Weights of a small mixture-of-experts language model, trained from scratch on English Wikipedia: vocabulary 4096, 1157M tokens.
Below are experts of layer 2 (counted from 0) of a mixture-of-experts language model. Rows are named router (the router's row for the expert), gate (a neuron's input weights, with its number), up (a neuron's input weights, with its number), down (a neuron's output weights, with its number) and show model dimensions 240-319. Each number is 128 + 32 x the weight over its row's rms, rounded and kept within 0 to 255.
After each expert's rows: "raises" lists some tokens whose logits its average output raises strongly, later layers aside. This comes from a sample of Wikipedia text that the model never trained on.

# expert 15
router [175 186 121 120 139 104 103 143 123 128 172  39 145  70 130 132 145 104 153 148 149 108 182 166 155 149 120  91 163  78  98 100 126 103  91  89 153 119 125 133  83 136 159 139 116 117 132 129 142 145 175  86 123 164  93  92 138 109  71  75 106 122 142  98 125 144 170 110 118 132 181 144  96  79  98 111 138 101  84 131]
gate0 [169 130 121 104 131  95 125 158 134 106  61 167 116 168 100  93 141 118 132 158 150 201 174  79 139 138 197 139 148 133 115 123  85 102 147 121  97  77 114 131  87  86 149 130  71  91 117 178 170 153  95 139  41 138 155 153 144 176  29 202 132 111 168 171 152 137 103 150 177 119 159 137 124 113  77  75 100 117 178 189]
up0 [162  88  88 139 102 140 137  83 106 120 103 121 105  71  98 163 141  98 143  99 101 131 111 168 123  40 129 145  94 135 122 103  98 122  79  79  84 171 155 134 140 101 135 103 134 150 127 161 133 153 110 109 134 159 106 167  63  95 131 103 126  88 129  82 127 111 121 131 176 111 112 119  83 157 135 133 102 111 159 100]
down0 [170  78  70  90 144 161 156 108  86 110  95 110  81 112  49 144 181  97 136  92  97 185 118 137  91 141 205  76 135 119  81 128 212 150 116 184 127 117 160 163 108 117 116 123  88 138 158 104  80 146  59 138 111 163 118 131 169 104 115 100 150  82 162 152 120 118 122 102 116 126 115 111 165  62 102 138 143 146 167 130]
gate1 [107 192 182 136  94  92 155 174 117  88 105  85 161 144 145 133  89 192 134 122 118  87 164 151 177 122 140 141 185 119 159 186 152 161 114 123 108 104 100 160 118 166 115 174 105 147 132 176 174 183 157 164 104 134 138 128 110  82  68 208 143  97  71 135 156  62 152  97 116  95 121 134 148 160 104 126 119 187 201  97]
up1 [121 202 181  85 153 123 108 127 106 109 154  98  86 100 132 134 138 132  91 106 167 110 126  71 168  86 118  57 162 112 142 180 123 103 125 169  99 162  48  84 166 142  90 120 139 132  50 129 138 151 146 168 105 107 145 116  87  98 116  80 120 142  64  83 108 174  65 121 106  98 116  87 118 155 117 143 167 115 148 119]
down1 [ 81 110 130 154 116 104 183 157  72 195 154 138  60 138 147 120 127 129 187 101 182 170 118 184  96  70 138 147 156 173 123 175 152  79 134 158 126 153 160 125 136 116 147 105 158 143 102 140 168  67 158 116  82  87 120 103  87 101 108 163 179 172 156 176 136 133  83 195 118 132 137 186 153 123 140  57 168 148 135  94]
gate2 [189 245 191 210 142 105 120  82 150  55 179 121  95  92 118 150  68 122  67 108 179 102  98 122 136  71 117 113 140 128 144  80 113 101 107 141  91 106 187 139 116 124 135 112  88 108 131  62 130  94 110 111 115 163  88 143  68 156 161 157  91 111 139 127 129 140 114  94 147 150 153 130 155 132 135 137 104 109 130 124]
up2 [119 168  99 132  91 129 114 112 137  85 152  70 130 141 116  98 117 127 146 171 159 135 119 122 129 133 166 150 155  94 105 114  93 137  85 153  98 172 143 145 117 144  70  61 163 107 137  73 156 112 159 153 125  99 158 143  76 162 162 120 136 209 159 112 121 129 134 101  87 123 228  90 124 109 125 130 152 147  86 167]
down2 [125 121 200 131 137 109  93  57  77  92 121  78 171  94 122 106 130  65 137 145 165 128  89 154 142 143  97 114  74  22  81 120 103 154 128 188 159 126  77 156 145 146 116 115 132 141  98 140 126 149 121 100 181  98 114 123 145 135 151 119 160 134 240 121 105 157 129 126 124 124 116 175 170  91 144 134 111 108  94 157]
gate3 [108 114 147 122 116 124 164  80  55 162  81 149 109 130  84 187 110 202 101 157 187 104  86 164 129  67 113 103 133  57 179 117 151 154 121 153 150  75 152 151 184 122 151 115 108 154 118  90 120 157 134 123 108 143 143 117 139  67 161 169 143 134  97 106 120 154 125 157 109 139 144 175 150  99 131 117  91 104 104 122]
up3 [130 153  94 132 154 152  89 150 111 145 102 124 172 179 164 154 120 172  90 106 161 132 186 137 114 179 163 108  73 137 166 137 133 121 140  79 138  98 134 110 146 115 132 176 155 158  76 142 106 106 116 175 116 110 175  90  85 135 118  89 145 153 138 196 193 171  44 127 144  95 180 135 149 106  99 157 143 133  56  96]
down3 [159 164 123  81 158 111 189 135 132  64 129  64 102 145  26 118 141 140 141 127 114 122 126 140 165 135 117  78  93 146 154 132  95 127 165  71 184  87 168 154 152 180  97 133  72 202 125 131 113 122 165 182 135  99 164 157  86  85 105  86 185 130  69 171 110 119 150 100  90 117 197 130 118 130 121  96 176  98 112 162]
raises: "an", "ing", "-", ".", "on", "o"

# expert 18
router [ 97 153  98 115 142 166 155 121 129 170 120  54 101 143 151 121 151 117 141  87  79 138 118  78 171 116 136 156 120  63 113 144 121 175 182 137 104  91 117  90 125 111 123 160  58 153 162 136 176 143 165 111 117 151  98 148 183 117 156  69  69 149 115  73 146  96 144  66 150  96 105 138  84 137 137 178  92 105 141 156]
gate1 [166 166  39  84  90 112 104 164 132 139 149 112 188 100 151 136 164 157 133 168 113 138 180 197 120 133 126 200 158 141 146 157 173 145 158 143  85 118 143  84 114 106 136 131  96 130 177  82 128 161 115 148  93 183 112 114  58 144 131 132  37 156  65 124 151  93 118 139  84  70  81 101  94 143  92 135 105 183 165  72]
up1 [117 131  99 142 170  95 118 137 145  64 132  97 125 176 202 179  96 138 145 137 134 143 149 168 134 149  98  88 135  70 135  88 123 137  78 130 144 138 142 153 140 120 122 107 137 140 120 159  89  93 161 139 136 134 124  99 143  84 163 101  91 134 214 191  28 159 173 118  92 139 115 151 145 164 134  92 125 156 109 151]
down1 [138 137 148 127 105 175 131 127 119  67  96 128 155  67 186 178 105 124 128 165 158 131 132 132  63 133 169 103  94  64 165 113  99  99 121  98 142 113  87 187  93 161 141 119 144 119 109  98 130 175  95 151 111 130 129 133 153 138 142 111 168  98 107  94 115 127 108 153  91 132 178 110  90  66 157 145 123 145 163 132]
gate2 [146  90 157 116 151 120 198 144 175  91 139 191 234 153 114 148 131 163 103 119 156 101  88 120 137 163 113  94 127 185  79 128 132 136 140 137 133 113 145 122 158 196 123 135 125 112 111 147 121 117 120 152 137 107  96 141 196 148 144 156  76 155 139 176 167 106 148 103 114  66 128 157 165 208 117 109 131 170  97  93]
up2 [103 137 107 126 131 162 119 100 132 132 138 144 134 176 112 139 147 120 136 137  90 137  91 158 108 126 176  98 104 136  99 123 105 132  75 172  90 105 132 179 118 143 118  75  96 156  68 166 155 120 146 139 131  94 156  68 165  65 107 163 132  63 109 164 121 112  61 151 165 171  56 130 142 117 114 119 167 166  87 180]
down2 [153 164 106 107 115 136 184 124 147 193 129  81 143 155 114 100 162 146 128  88 207 113 151 168 158 102 145 143  80 153 164 124 120 125 146 205 119 119  69 164  68  56 133 147 124 134 112 101 134 205 178  66 152 120  91  65 126 114 141 145 116 204 140 101 142  42 152 107 142  99 137 104 123 161  83 153 144  71 136  90]
gate3 [133 113 123  59 142 124 128  41 152 105 144 171 141 222 149  90 138 141 164  89  84 108 146 127 156 147 123 118 114 104 125 130  97  99 101  99 106 110 158 104 119 149 146 117  82 182 143 118 147 106 107  82 180 158 132 144 101 118 120 133  45  80 181  76 114 130  98 146 183 107 150 113  96 144 118 101 105 132 143 119]
up3 [142 106 144  86  58 166 112 187 131 147 117 137 117 137 110 105 150 160 136 146 217 100 101 145 174 128 153  99  59 138 119 185 212  77 134 169  87 124 151  60  68  76 137 133 168 102 122 150 121 117 147 137 182 146 149  88 156 148 128 103 205 123 135 133 104 108  86 148 155 158 134 104 136 207 136 153 160 137 183 156]
down3 [ 98  86 108 173 153 126  95 138 150 102 173 139 180 100 147 143 119 172 170 131 156 112 183 137 181 106  77 181  91 117 118 141 161 133  22  83 110 134 102 136 159 164 160 153 100 162 119 127 164  98 132  84 102 136 151 136 150 103 113 109 117  76 117  81 149 137  71 130 100 128 102 192 126 132 136 151 167 189  57 143]
gate4 [164 182 134 147  88 145 138 158 159 101 147 114 109 159 163 113 146 169 153  12 127  95  99 116 119 117  96 191 170 109 119 139 172 192 113 163 147  93 100 199 186 148 141 128 130 142 143  99 191  97 118 110 156 168  95 134 115 136 146 133  95 187 135 103 139  86 133 188 163 139  99 114 100 114  83 161 140 101  81 186]
up4 [175 176 146 148 139 156 107  99 162 135 165 167 125 153 148 125 125 163 107  60  66 157 118 141  95 151  81 136  69 131 165 164 110 136 113 141 120  79 158 142 175 176 132 140 122 186 127 182 119 166 179 118 164 139 145 114 146 127 152 146 126 115  91 129  62  58 134 204 117 165  86  69 133 169  92 162 180 166 144 167]
down4 [102 176  85 143 135 117 197 155 147 183 117  23 198 130 147 135 192  85 140 115 103 118  99  45 165 145 148 135  98 121 149  49 119 118  95 140 108 132 100  97  76 109 138 106 109 150 188 140 198  80 152 145 159  77 146 124  84 138 129 112 126 113 120  76 117 103 119 130 114 112 125 106 103  86 173 172 118 152  71 136]
raises: "\n", " The", " It", " In", " He"

# expert 0
router [100 136 149  98  95 179 132  91 137 115 154 103 166 150  90 114 112 113 103 121 111 183  82 164  97 159 101 174 137 170  99  82  53 156 145 137 101 116 127  23 156 145 126 162 112 119  81 160  82 138 142 126 130 159  72 113 178 117 136  94  87 167 132 131 115 121 162 169  99 119  98  77 121 123 152  99  98 116 118  77]
gate29 [ 85 112 171 143 132 139 111 139 100 133 123  84 158 122 176  87 167 139  98 179 110 112 147 122 102 150 151 105 140 161 109 167 206 139 115 170 178  69 134 194  81 124 179 154  90 107 136 131 103 140 109 115 134 111 119  94 125  57 153 134 125 119 131 113 140 119 175 136 108  71 116 104  84  98 221 139 128 112 165 132]
up29 [  0 179 170 171 100 124 103 129 135 116 159 132 104 120  94 185 141 135 169  83 105 152 145 150 133 164 172 148 135 145 146  48 112 148 124 146 112 123 115 156 132 108 100 102  90  58 108 171 144 135  85 109  93 131 136 104 162 118 153 135  91 172 105 128 131 113 102 107 178  59 127 115 159  78 165 174  76 109 112 149]
down29 [148 170 108 105 130 133 116 125 114 121  97  74 140 138 103 212 108 185  93 130 126 129 111 143  78  95 162 138  88 130 172 121 133  78  70  84  92 151 128  88 141  78 143 100 135 189  61 183  84 138 103 115 149 111  77  61 156 116  97  74 137 112 186  97 116 111 195  83 130 108  70  91 215 115 137 163  72  81 105 207]
gate30 [162 166 145  75 146 140 140 159 119 101 174 126 180 160  95 121 135 108 102 162 100 115  96 103 140 113 116 117  62 174 110 150 110 157 131 139 123 148  78  59 156 141 123  80 111 155 111 120 109 108  75 146 109 171 160 153 131 177 150  97 152 104 128 147 136 156  93 150  83 107 178 144 146  86 218 162 158 160 154 150]
up30 [ 72 120 132 158 140 142 115 151 189 143 136 128 114 137 130 133 160 198 136 121  83 124 139 104 122 169 133 152 109 111  85 142 110  66 154 116 136 147 126 198 120 102  84 113 184 113 131 174  89  63 175  95 119 101 119 128 122 177 116  82 120 104  92 159 142 144 165  91 143 170 168 120 117 133 112 102 129 127  80 119]
down30 [ 53 184 136 169 100 139 158  54 163 124 103  96  80 111 182 174 120 107 132 145  95 115 131  95 131 176 107  89 164 186  52 111 125 115 108 147 172 148 111 104  91  88  73 135 128 165 191 144 134 123 222 146 189 118 168 155 127 145 140 126 135 129  74 164 118 144 140 129  94 129 128 119  86 161 147 123 151  98 148  84]
gate31 [122 149 108 151 119 100 116 147 134 124 113 174 107 221  53 101 122 127 116 113 118  98 118 142 104 145 174 131 115 120 113  89 137  97 102 131 147 110  58 153 107 163  88 117 100  98 156 150 145 149 124 141 147 156 180 116 161 145 130 167 105 175 102 159 126 149 121 164 130 178  94  79 125 122 144 142 166 122 135 139]
up31 [108 127 165 122 101 133 144 118 175  60 172 101 120 120 155 157 199 106 155 118 110 162  97 146 166 147  92 135  98 133 171 164 110 111 147 139 110 175 174 140 106 100 115  93 165 106 140  70 101  93 120  80  74 109 182  73 129 119 104  72 111 112 153 127  97  83  75 148 116 115 100 143 113 116 118  61  42 139 103 117]
down31 [130 149 148 152 165 110 104 115 116 157 187 123  56  82 132 144 126 169 155 159 116 105 142 114 135  90 114 154 165 154  88 189  86 128  93  83 128 166 142 133 116  98 138 156 134  80 160 163 135 114 154 129 104 121 168 165  84  77 169 116 152 155 125 111 133 147 176  94  97 105 154 164 147 124 177 132 144 100  86 110]
gate32 [122 120 173 140 144 159  95  81 113 166 126 138 113 119 118 126  73 135 133 164 111 120  91 112 208 143 142 168 116 183  91 165 159  83 130 148 110 120 122 157 156 146  77 118 170 197 129 122 212 125 150 125  87 170 120 178 158 101 101 114 107 136 155 121 173  89 123 139 112 150 132 184  68  63 158 101 123 127 124 115]
up32 [116 150 135 131 137 102 140 110 123 115  87 189 174 154 108 137 120 128 138 144 159 161 181 147 117 174 185 102 118 144 162 141  85 186 157 111 182 118 139  64  85 115 181 125  25 129 130 154  94 143 100 102 132  97 140  86 128  55  98 147 140  93 105 108  70  75 122 139  56 125 160 128 147 187  73 100 104 133  86 147]
down32 [164 149 165 206  75 123 149 118 134 190  69 197 120  60 145 105  50 135 178 139  94 111  90 122 151 160  67 151  87 140 130 162 141 118 140  99 119  47 146 116 103 154  86  77 135 159 111 204 146 110 130 148 135 103 124 187 167 142  83  81 113 134 160 194 110 140 127 112 116 177 136 115 130 123  46 123 155 119 139 110]
raises: " ", ",", ".", " and"

# expert 1
router [124 148 149 173 186 124  75 111 101  90  95 203 131  97 134 125 141  97 117 165 116 118 100 106 188 149 106 140 146 180 126 175 113 190 121 148 173 112 137 180 147 118 141 129 179 131  71 108  49 140  91 112 106 122 178  73 162 156 152 166 145 146 129  79 110 143 124 133  69 144 159 126  77 136 186 139 109 169 142  95]
gate0 [132 154 139 102  89  94 137  67 104 121 195 131 155 171  79 125 127  91 117 173 109 210 162  85  72 141 161 102 122 178 146  90 160 149 188 130 187 118 186 157  93 114 124 186  90 146 158 140  72 104 144 158  99 148  75 113 106  97 178 166 148 126 104 120 106 113 117 139 135 142 140 118  93  87 120 147 164 142 110 121]
up0 [116 130 142 112 173 100 129 152 130 126  75 122 164 150 123 211 174 151 125 112 103 127  93 140 108 166 131 141 211 200 123 124 169 127 166  95  98 150 145 151 143 103 173  49  89 122 121  95  92 125  99  97  80 157 114 126 111 161 152 173 189 113 131 120 127 154 159  59 115 155 152 104 140 122 135 143  48  74 137 139]
down0 [131  93 201 126 108  81  62 133 103 151 100  92 108 113 152 123 128 146 115 148 162  88 134 175  54 113 171 157 148  43 145 136 167 165 178  85 129 155 132 104  51 113 137 127 102 152 129 157 113 114  95 138 150 180 164 151 159 140 164 106 127 148 132 119 110 112 161 108  92 139 117 123 137  89 131 190 116 103 100 114]
gate1 [123  83 183 132  95 165 109 148  88 114  90 149 128  87 165 126 154 191 120  90 165 125 151  92 116 124 107 111  99 206  80  76 170 111  54 130 142 157 184 141 115 102 112  95 135 132 118 170 136 136 146 123 121 111 146  85 180 147 171  71  97 153  88 117  97 142 123 108  83 173 146 182 140 133 118  81 180  65  80 104]
up1 [115 135 132 128 178 109 165  88 113  88  95 153  87 141  99 106 162 100 157 116 104 161 149  89 170 146 150 133 140  70 116 164 135 163 125 121 184 193 143 104 108  38 155  79 159 165 183 129 142 115 135 105 116  88  83  95 159 162 120  82 133 194 144 137 119  63 169 118 105 134  93 127 120 179  31 140 150 140 180  86]
down1 [136  72 117 135 130 180 148 213 151 137 116 100 136 149 164 172 184 116 130  66 167 143  86 161  86 142 118 174  79 114 187 131  93 171  89 130 171 141 105 159  94 141  98 121 121 111 169 128 151 138 126 163 126 118 131  96 176 168 162  83 110  97 181  65 101 130 121  92 102 113 135  76  99 171 131  98  42 111 156 134]
gate2 [132  85 157 131 167 133 156 107 121 177 181  76 145 107 140  76 113 180 114 199 137  93  93 152  82  98 118 119 109 178  63 118 118 118 154 175  79 120  93 114 110 144 127 109 135 142 141  74 111 165 152 103 187  68 117  74 105 158 162 104  75 164 136 162 116 119 106 167 170 164 152 112 124 105  80  87  82 131 132 127]
up2 [111 115  67 136 123 125 149 157 110 116  77 151 163 172 120 136 159  84 100 177  87 171 143 112 138  74 118 129 124 139 107 189 155 117 158 146 213 123 156 123  74 205  77 124 133 159 108 174 145 139 183 122 115 118 119 150  89  90 152 126 136  70 183 123 109 127 158 124 109 145 109  59 163 177 108 120 162 139 154 183]
down2 [169 148  88 128 173 105  80 153 103 128 107 166 116 149 128 117  85 117 133 135 108 136  35 144 197  78 112 188 156 132 142 166 171 114 121  97 152 107 123  79 120 176 130 142  93 128 139 177 153 130 154 149 109  99 116 132  98 103  65 106 125  52  92 111 111 149 140 104 120 125 118  69 165 207 132 153 111 131 179 148]
gate3 [137 171 173 102 119 150 178 115 109 134 115 105 148 168 141 116 133 128 123 109 145 120 143 162  88 107 166 139  78 136 149 210 156 158  87 128 154  85  65 105 138  98 150 147  82 108 119 140  93 115 172 156 149 108 124 104 179 168 147 215 135 138 154 104 164 171 145 102 162 105 151 166 105  80 119 104 203 105  99 120]
up3 [163 138 118 149 137 104 122 134 142 148 123 115 161  71 163  84 137 135  92 156  70 144 224 178 152 153 213  87  99 122 142 216 151 134 141  95 159 138 120 168 134 123 173 159 148  72 155  63 102 170 138 165 137 111  99 102 160 144  61 142 137 157 136  89 163 176  99 174  80  95 140  82  94 193  96 150  99  99 123  80]
down3 [137 198 122 123 126 150  93 138 107 105 134  58 134 167 179 127  98  74 110 117 141 155  90 124  96 132  75 129 134  66 149 134  98  86 167 116 117  85 119 139  92 121 115  93 126 101 154 123 143  61 119 164 187 100 110 127 109  96 196 150 138 116  81 117 114 158 116 127 183  72 105 125 159 103 165 125 140 154 169 156]
raises: ",", ".", "-", "us", " and"

# expert 7
router [ 84 189 125 116 184 140 151 124 181 110 140 119 143 112 187 146 148 156  90  89 127 188 191  92 154 126 140 154 109 146 140 131  89 121 146 113 113 141  94 113 111 134  63  99 143 135 112 142 144 158 155 144 126 166 133  86  61 175 118 116 161  73 104 184  89 122 111  99 175 157 136  99 121 135  70 139 132  82 150 128]
gate0 [179 129 179  71  91 105 104 132 131 163 155 102 134  78  81 129 147  98 133 168 159 106  61  95 128 180 105 154 150  78 159 164  76  86 154 114 217 109 163  82  62 129  90 101 152 104 130 146  80 121 125 165 116 108 111 108 137 135 135 133  91 125 131 114 109  93 130 132 156 139  97 127 150 128 142 138 134 142 142 136]
up0 [119 156 254 100  71 154  93 118 138 104 151 130  93 108 100 136 104 177 181 104  99  97  82 104 177 110  72 164 142 117 173 171 112  96 143 203  42  74 150  87  96 173 122  72 109 113  71 165 160 142 184 175 144 100 102 119  94  78 105 107 114  60  77  84  84  92 149 135 120 177 141 189 192 108 147 144  94 157 185 157]
down0 [ 96  62  97 118 168 100 117 114 109 102  93 126  99 143 183 117 155 165 155 139 145 119 100 169 112 128 189 114  85 119 200 128 107 171 144 107 133 129 147 138 111 188 146 194 115  73 152 141  89 194 155 112 152  95 141  61  53 176 146 100 170 173 149  91 121 156 142 107 162 141  88 143 151 149  68 145 118  97 149 122]
gate1 [101 137 165  91 184 144 120 106  74  81  63 167 169 107 111 137  76 151 131 174 117 147 116 117 206 163 152 121 110 148 162 174 125 190 102 141  53 108  68 155 145  68 140 174  89 169 132 113 134 139 125 144  93 116 175 123  93 136 144 131 117 118 134  78 185 137 111 104 101 140 120 112  91  81 123  93  97 129 121 177]
up1 [144 111 144  97 117 150  91 133 156 137  95  81 177 153 130 145 154 116 108 196 163 137 111 156 177 179  98  41 127  90 113 151 100 120  81 110 153 191 163 131 133 157  96 100 118 177 119 160 179 155  89  87 122 130 172 109 140 196 122  90 122 139 176 120 107 131 112  87 113 116 148 119 159 146 130 108 114 167 144 136]
down1 [ 46 152 119 175 135 179  93 200 118 122 154 151 159  79 169 113 127 124 142 157 137 146 158 136 162  78 130 138  75 102 148  83 117  91 163 112 129 112 140 172 108 155  95 109 127 130 130  82 106  89 113 102 150 153 125 223  93 131 155 130 118 117 189 129 108 114 109 109  91 102 101 125 169  64 130 100  28 151 126  37]
gate2 [199  91 104 130 151 188 144 116 125 132 104  93 149 101 137 131 137  81 143 102 170 176  80 113 129 160 109 129 164 166 102 150 143 149 105  98 101 128 145 148  90  29 163 125 111 149 130 161 179 171 143 129 152 116 132  51 128 119 136 181 131  96 115 112 113 129 133 144 142 191 124 153 158 146 154 173 108 138 194 108]
up2 [159 155 130 101  69 129  80 154 111 138 162 148 199 144 101 131 153 134 161 130 125 111 117  80  99 143 167  74  90  73 112 170 108 106 110 165 101  40 146 115 118 188 122 102  92  84 184 117 105 151 155 139 128 123 164 162 139  88 163 189  46 173 172  70  90 160 106  90 106  73 162 127 171 154 123 117 131 101 109 169]
down2 [116 115 154  83 181 146 115 136 119 151 101 112 148  81 203 148  97  85 141 133  56  90  94 191 179 155 160 141 119 141 130 106 130 130 110 154 157 136 140 138 159 160 137 136 141 172  88 171 139 121 130 122 126  87  97 133 104 133 162 160 100 112 107 114 125 141 122 173 135 189  91 111 117 189 121 162 102 154 118 107]
gate3 [157 181 132 152 161 114 101 137  99 140 161  28 116  95 105 182 116  79  90 166  98 134 150 153 121 149 134 121  70 167 141 100 120  97  69 116 180 142 123  64  80 143  93  93  94  62 113 116 149 116 101 133 138 142 117 190 128  82 130 163 136 155 137 163 127 189  85 142 106 193 176 124 153  94  97 110  41 165 114  81]
up3 [147 123 128 105 138 219 109 171 138 119 161 165 117 164 128 114  74 156 145 135 195 148 119 135 148 133 160 137 146  95 138 180 137 116 140  97 168 129 223 175 107 152 131 127 119 130 135 108 147 142 114 103 126 148 100  77 122 166 191 154 160 134 108 161 157 125 144  82 123 120 142 151 112 100 156 101 186 128 162 134]
down3 [161  71 146  96  83 125 134 202  53  94 138 140 197 183 128  71 135 108 105 100 144 115 107 134 135 101 137 101 159 123 142 148 154 148 143  77 107 118 113 146 140  55 125  66 155 132 184 188 115  89 115 137 100 157 146  98 160 127 137 152  56 149  94 180 132 125 124 121 133  58 172 160 136 115  89 119 131 104  99 116]
raises: ",", " and", "i", "-"

# expert 6
router [167 118 103 151 115 121 153 152 184 137 106 135 135 199 169 138  72 139  69 131 133 174  92  88 170 143 139  75 157 132 119 203 118 190 151 149 116 140 104  96 171 157  51 124 145 108 152 107 121 130 110 145  84  99 176 188 117 153 178 172  94 133  99 162 158 133 122  82 112 117 101 158 170 132 109 143 141 198 124 161]
gate1 [215 114 132 127 131 121 166 146  94 156 122  96  79 156  79  70 156 129 164 116 179 105 191 128 126 104 119  68 118 116 119 125  97  90 137 111 135 168  90  98 125 185 128 152 140 106 141 119 104 160 115 164 100  95 148 190 106  55  90 188 151 156 179 149 123 131 132 120 137 109 189 138 165 186 129 104 109 136 141 135]
up1 [175 146 130  78 133 202 161 184 127 125 123 109 155 149 117  90 124 158 128 129 151 151  84 121 141 118 115 104  88 109 122  80 163 101 152 101 119 132 116 142 130 139 183 193  95 149 164 133 115 156 127 165 112  56 108 120 104 133 152 162 146 102 146 110 150 122 120 130  98 105  61 118 160 112 173 159 101 112 102 155]
down1 [131 151 158  90 134 104  73 146 176  83  95  77 127 133 126 123 155 149 147 113 139  90 149 125  95 177 149 129 117 151 151 141 103 183 176 129 129 186  89 139 115 158 122 129 153 206  96 162 127  75 139  99 103 143  82 131 113 154 146 139 137 106 110 123  44  85 150 141  80 128 136 142 167 166 102 152  66 139 107 180]
gate2 [134 185 189 170 126 160 137 131  70 133 171 148  95  73 127 147 126 121 117 110 118 116 170 104 133  69 116  99 125 107 120 138 107 133 111 125 120 102  88 122 144  86  49 131 145 143 126  88  95  80  88 212  88 123  99 138 126 127 140 130 101  86  68 106 152 103 132 158 108  85 106 105 127 135 121 146 134 130 157 143]
up2 [112  90 117 169 115 172 139 133  64 112 122 190  99 197 126 170 119 124 117 107  78 145 120 132 136 193 131 134 106  94 138  76 139 202 109 153 146 128 118 191 197  31 151 170 156 116 140 136 158  90 118 114 133 166 139 158 121 137 106 114 148 122 147 148 119  74  88 154  72 137  96 168 109  83 126 132 175 157 101 106]
down2 [126  89 141 148  97  68 167 121 133 119 119 123 132 127  75 152  99 130 113 166 174 114  99 137 163  91 102 130 158 131 120 155 188 146 111 184 108 185 126 101 134 188 150 146 154 119 182  97  78 113 132 205 152 134 164 153 135 133 131 141 107 158 134 105 146 146 123 158 125 115 148  82 102  98 139 124 134 133 141 100]
gate3 [135 145 167 106 153 126 134 133 147  96 101  75 116  73 112 143 112  93  91  93 106 107 146 117 151 135 137  87 189 116 166 152  81 119  74 155  64 142 132  86  64 148 132  77 114  56 188 124 225 164 169 121  94 123 125 204 104 105 121 171 117  90  87  99 130  37 162 124 116 193 163 134 115 122 146 142 147 132 139 100]
up3 [135 102 158 130  81 167 154 121  64  94 118 176 122  89 106 153  95 154 157 126 124  59 156 146 123 146  70 122  95 142 168  81  19 122 202 172 157 107 126 100  83 156 139  85 120 126 101 131 113 175 123  78 146  80 133 176 112  89 149 114 172 145 104 105  61 110 125 154 143 134 110 189 136 150 156 194 124  62 135  68]
down3 [112 178 182 226 142 177  30 130 171 100 141 142  90 145 164 129 139 169 133  74 110  81 125 143 141 110 149 153  93 184 143 117 148 115 126 118 126  96  87 169 191  89 174 165  95 113 141 147  89 157  99 118 106  80 122 145 188 132 191 107 111 110 114 140 136 126 108 159 142 157 150 135 144 128 115 103 146  80 147 161]
gate4 [118 115 147 181 130 145 125 125  80 101 132 116  95 135 114 164  86 159 128 116  87 172 122 151 156 211 114 131 114 138  95 111  91 139 117 153 146 105  98  77  79  58 155 190 142 127 155 134 146 132  92 174  83 154 167 156 181 221 133 169 118  88  97 168 130  97 182 184  76 136 180 140 106 102  85  69 128 116 183 145]
up4 [109 130 161  65 113 163 152 122 157 119 181 106  98 150 117 126 147 135 173 128 126 104 145 162 100 130 155 113 165 169 100 130 133  65 110 113  91 133 144 102 144  88 126  85 100 127  93 116 110 108 162 195  92  45  75  71  80 178 119  95 126 118  95  95 148 144 156 149 137 130 176 156 133 135 120 102 167  83  94  77]
down4 [108 115 177 189  66 150 117 129  96 120 142 149 141 139 164  71 169 107 110 167 192 155 102 177  86  78 116 114 151  79 190 153  98 111 170 127 151 163 126 168 209 161  94 121 124 125 140 110 133  34 173 142 165 175  78 191 187 147 105  71  88 181 195 112 125 101  74  82 131  89 114  60 129 102 140 101 140 154 102 133]
raises: ",", ".", " in", "-", " and", " |"